Weights of a small mixture-of-experts language model, trained from scratch on English Wikipedia: 160M parameters, 2043M tokens.
Below are experts of layer 2 (counted from 0) of a mixture-of-experts language model. Rows are named gate (a neuron's input weights, with its number), up (a neuron's input weights, with its number) and show model dimensions 0-255. Each number is 500 + 50 x the weight over its row's rms, rounded and kept within 0 to 999. Numbers have three digits each.
Before each expert's rows: a language model's description of what the expert responds to. This comes from a sample of Wikipedia text that the model never trained on.

# expert 46
L/B/R letter pieces. Single consonant pieces l, b, r and word starts Al, al, Bl, Cl, ab, often in foreign names and transliterations.
gate0:406539535493432586413625518521445590492522577539513412429594486494497504556532507526485549419400544482499502481466500533436575506498480554586527468469480460451550593506553480468400490553552496418524511439532496493527533473403476491520504426539387441545527502458505508482589525538501456523562563524443544414418514476473484572509453502456500512376492478548481522478473586441470440437469414488521557461536603483448546538446465563561506489422475542481521520479568557480431529521508494553534453608459608520431496513524480471525570443398486543500481563483504494463452486450430490413535462505484508429528540536428583448511530517429504530543520518504573532562454544481618444432499484535455570508442549439436513538574558559394541519478558574489536566415480416522502417585511508
up0:479470456497554401543460615352540501423516474542479447599438456522487470552458461560478414468456445540521454603488493508479427419424461438486554532547522440522462431567402499535525481425496470546459538529460472449582397502482500479550474420502529522555487523573496542476523537521608600467498544453519516540494559544556501449567446424532454499549586458452550497612522506430510500456476463408488513483458491466539509492569551446541422485595424544476509442494522452509495437379497542499505465563474489549472423547572515486528551537573573489519527440491518550512496451493524481563543483553530478559587454530555426501510524446588440510393472479485469604538576405483472551519460549440471471439540513537433453498527528494613512520503444441573459495567604578550582496459513536

# expert 26
Table cell spaces. Space tokens following pipes, semicolons or colons in tables and result lists, coming just before a number or empty cell.
gate0:454660524505463474474506378420555527524578508510451545474514498471464504481535531536501544335477529538551591451486424419503554652579477438458578558532464535452535448613471503531533555443518479494428558480508468526528385462520458517354509515507564547471501523469448558525534471470496518519545475493606510550589537394515481488512395503519533504485509543471473510520476442460551582507473474448419512529506530450529450470505538576568459551454553476507522556535485466466487581451552458482630477461472565444482483452534524492487496398596500572423482548472559488452587469503415449562453589434608528458543475500550483514411461521528530524441461542490445456446541418470403570548578549528466492472461551426497523543458502493546556456506464465453503511497506527523531492427506515
up0:477490496475554574539434425571517501511484530556509511581523447498478478601462499414552442505440490507481464509575514468622477439462504524523568418531572466476499520494445418486511509521455458511592392476523513470506565435561430469420436541466499398513466520488547498508442455524553488473518517538493508384521498447637506451507523513456402582460576464461475517491540483472413520455486450541477500541456499476462557480611509509508602426582405485517528445497480471480496501465528539513463577517469462521416451458286553489485437519501524428518484472451509533367495627523625430479438529458551491463515519541580477522503568527499532447597466392548467469522485540419517478472525464584489538466476479570514510521538494410397541475486528467498485397506476435469471564469463459

# expert 38
Ar/am/om pieces. Inner word pieces ar, am, om, m, im in names and words, such as Carnarvon, Tristram, Christmas, Thomas, commerce.
gate0:595489409475482572486468480430566534460539426432452505537569547400567522555516466495594545499528381493484413546508522531396403533547520607512545520433431554510457406485414569375436480495560431492566559518497456464516565558430528557472544472480482390463507495540520542385588484520451534399514447520522498475515391506564514476473555498486473489515521474494507533558487516526459435461457587445544462455464461524472488552471515491522525567566545564414459494482535527443475520430575428572435451479570504501500499573480503530493549547445467513482508433453551467462486510524475487465569523426506546504531519556434500518434503491481587447497343503558506494525487577563511488473541450502480420539449479540451478583585462498505560596527454548592562573508592487392506485483577499
up0:556471467495545537482498418434584476457564521486515421525561511461422441488522531505450531440550431499500547404432551495437467630472570553536510469410450417511513515513466493417526478501620503390483547504445448476523440555507431469403460498503481484515494513529564501494504521536479551454453548532593502526580446430537478517542542456471504463437450578428539529460441477493560481557502527462466562492508462497484581497429494482465401440590532463441475463505519602499481486543514559561494414504464485569470467440489581455512519575535420458492606486447483509595491394418522399467478485453548594568487524411386482584530603525437471430433495516504485491436500465484488476536494406524432536557545391485480438480445496548572489471476578507545397582567504544469484502398480493

# expert 35
Final name syllables. Word-ending syllables like an, on, en, n in names, especially Slavic or Turkish, such as Željez-n-ičar, Bid-en, Erciyess-por.
gate0:476527479479464471475483504502441484424459481521425487500501464416523517526469548424532554523451411639499466524500520498509486542550515423515483542441445445655505577536513480527491482441524521526468424488488548413541491484429450469500512504460540550500532511487530549602467523465551462490551549528508573521561450493512476446528559522532489427479468510463541435529522374482555481524564501440529530557454552414525497541504465586526612538537408404447483421517399462463578581515539474538437461618554474459440550475511448529515462383460471551503454450476465440517456545491450473462459491439483465478603429484637523524519448471546576412471545365482545470552550495473391515468556407524426541477505518554509449472545631544460555546591520501456446540589479538440457536493582486
up0:484417434608505547496426418479484523426486443441446493537440471488444489485563433502524491421476475448547429455546499619538465475654477439571506503487541505528526468504618491514474479415537517517453582578459488486492489531465492419491509599486514504533512522493435527498438459506460510462476448474529491474493476466543470469559551554440396365508456628589540448531496414456554574460494406416503498490564572557530482441547557493476581500502560511546474439528435540486447507474541484533400615453423452524496498430475449460466494436455491444538474541558512459548501495490526517553572438515487388543585472469548605539408492513601541498517497487539503505535532539493465374567477421464398551459446437493583475535542479482483513431510528537484436533437486529487593452491576507

# expert 22
Numbers, dashes, slashes. Century digits 19, 20, 18 opening years, and en dashes, slashes, plus signs inside scores, ranges and table cells like 2–25.
gate0:548550457584456474492376495477535475476492593537580618502490390542546517462549419530512517455587529512489403485492467428409481437516498557487523483469547480484512577552543437541439523515567576469436364467430407529590511428570435488601519418507558499539522523556527541490427559509458635489500492538472465566467455502552478528495537587493589475527503368496497538484499551459433448498482592465411524601510462348545478468470499526566610475521459567519532474557539568496479463482517491580442573581534506574385513523510436535518456501561461552464468492460404542476469516478472504441484463532554499572415566509525472524494530536463498463528488449492458562455527464390440433586480488531521491572560519504472464520497557469525527446497497519522437464474499577454502487464485504
up0:497589539560569493601466505471514462414487477523418524583515509455510534416540563518473466510468502497461499545561482478493431448501562628484554516524606527466544419535584548509567539513500463544477542535508524530454432511500469572515443528533514504447505561478520511498450543529491528529528477553434524505495455448569479556463490558486545470591497579468527450362563533581528536493416502380505452495589485562525469449533488482539481509496416446511508480429498517482477534505438435624617554544455488469455560558446474598569487549547571555531483465574442540511502566507545507588501446377355534523505535464434524518512530559401507542597468532497449532535513563419561524510520502540547586537601598496444412433448517462495473554586466510444524564536426534487520502615477503

# expert 44
Opening parentheses and spaces. Opening brackets and bare spaces before numbers, such as ( before years, issue numbers or abbreviations like (TKMS), and spaces before numerals.
gate0:462497533542539401600533518573450523477472448484525598366455495495517436478459497544528409448533497580552411479532502476503520479629536534557532556524549573523450504532418490401491505588419490500448527492484465473479469515532485434548424451570553520451522565432418605510420514541416532481470566558487456508443528463498493629559538469414542560412558495401508509465543562465495455461515486498446594435552470525556617416552517457470449540514579463529500523490478513475448423559442448446406525558389460475518496486540558484563456449478552506500421447569549511459431477450538471490475512459475491556477551523549574481540567549612523551571496454528416519528473497561512520446469498479515478481459529548488505521559446530444510467523505508552469431593563510524653511513568483
up0:445484503433459518359541504580504572541458515477505432553472523527480580508576552418493554534418499435484584581547536476519510561493495520556427538404492463465579485576498437431458523485517525466573461572465552555472481542484540593461521487498506527560399496472477486573513484497534476544523461561442590444491461462530544445417530536509514546549466491481417550484439473512433451614616456536494507488477434386590505487515523497581532536491496539514449459537448424554461554460541496553569349521541496456511523583530544513481534518550516522529546485449511500591520473541509583546532465521461546541496467499438609438514464456457449524416460375539475425579510517503477402508427456619395493543424496386519553566541465463447468482544486514604557547533504507531491482487428497

# expert 21
Conjunctions and linking words. Clause-linking words after a comma or verb, such as and, that, but, when, where, while, until, because, also semicolons.
gate2:542647527456466579448523424575516610575470478428520559513493593430509512498439430502435420462510519609468486522514392431457484495530511491515490492430440381554540497560559525560583453486501544542558538484483452470557566542551438519474588585509504532471474406415567437465475537563507532471528495517550579471497397566532539497488594451499511486547584576499475492509419532477517520479515531589513482505497489498502539465459546576541554476409497575449466456592557446522416459483538531482476560515403522491560528488381447520533494560473569428465442425495497454513564494520392431443528512506521481501483518527559558492525514521490444505472507473419457537483498468431497563582544505525518463545560394454423448538586436500562479512470498438575415452444437539475491586503561584
up2:496529487491471574447519532572577507426483427545479516344493533465442536504507542430369495517441476552449459537511438580535553516559536474560417496423500462421472544559492492430397509577498471478509459517522466533439474435486539544471467489549483523464421528454493459479475448519514491473556416588493608522554496508564512532497480497507513432519518519511522391522398516492420378562454429610566543553572409522539413477409539534531465472392510548497429552542541474551465585461419452473431495483444447554434472491498366520515534546468490462455494382577498540522432549523476559510570470429521615539579436460530568484578561446472530551504518435487561523505525510502543515530544613451497484530509472471427538432518509548479543473489508536430542553568471539450536541518467496

# expert 23
Small digits. Single digits and small numbers 1–12 in tables, scores, track lists, measurements and rankings, such as 6–2, 8.
gate0:559480553395573499552475541509539552509562486485585528612478458549453563553495550463478461394440561396567479517491536396512423388506471531449547458447534520546482519447493404541480635492505498494482454562503504484468566472443549537502460483556466529535485462497566537469510485467447516444555523509468478491498560511484517554426473446499480502457466499464515559441570504550468489490458627437460436468427577485512543496422450499651537499420452473400417504438490447551512557505448489567506537482517479511482547486569505452412515424490511482572470517588414562484609466508559613490446426534503562467449439543541401419451531469539518449492576560470510514548483505547452567458482511447535545385482405481485444540390472481419490482580488542483519456557496519439557499512421435
up0:518542454479521459497507543563533545557538531480521529505471551534462542522530505613495476485385494521384461483458494382489470437481528455435456522520495534475414516495471522427558539412551473482533485469502524542450533490571555534475551415570501504464470500466456431474511515416611546464575450476446492516443451392473542434538434496501521474482543533462455459434475521555444478514528537579443386443511544581415467502565487514482519481502494546557515534505507543515521486511454481542433420526535485470555579537543631432520509537514463489547459497502401612550458543608449395482528490475581541486494470445487557552521440460524544517464527419589616598578535494411601500529406408502515541512524359467536557524396535526528591514491544469368523525578528540515546475456502516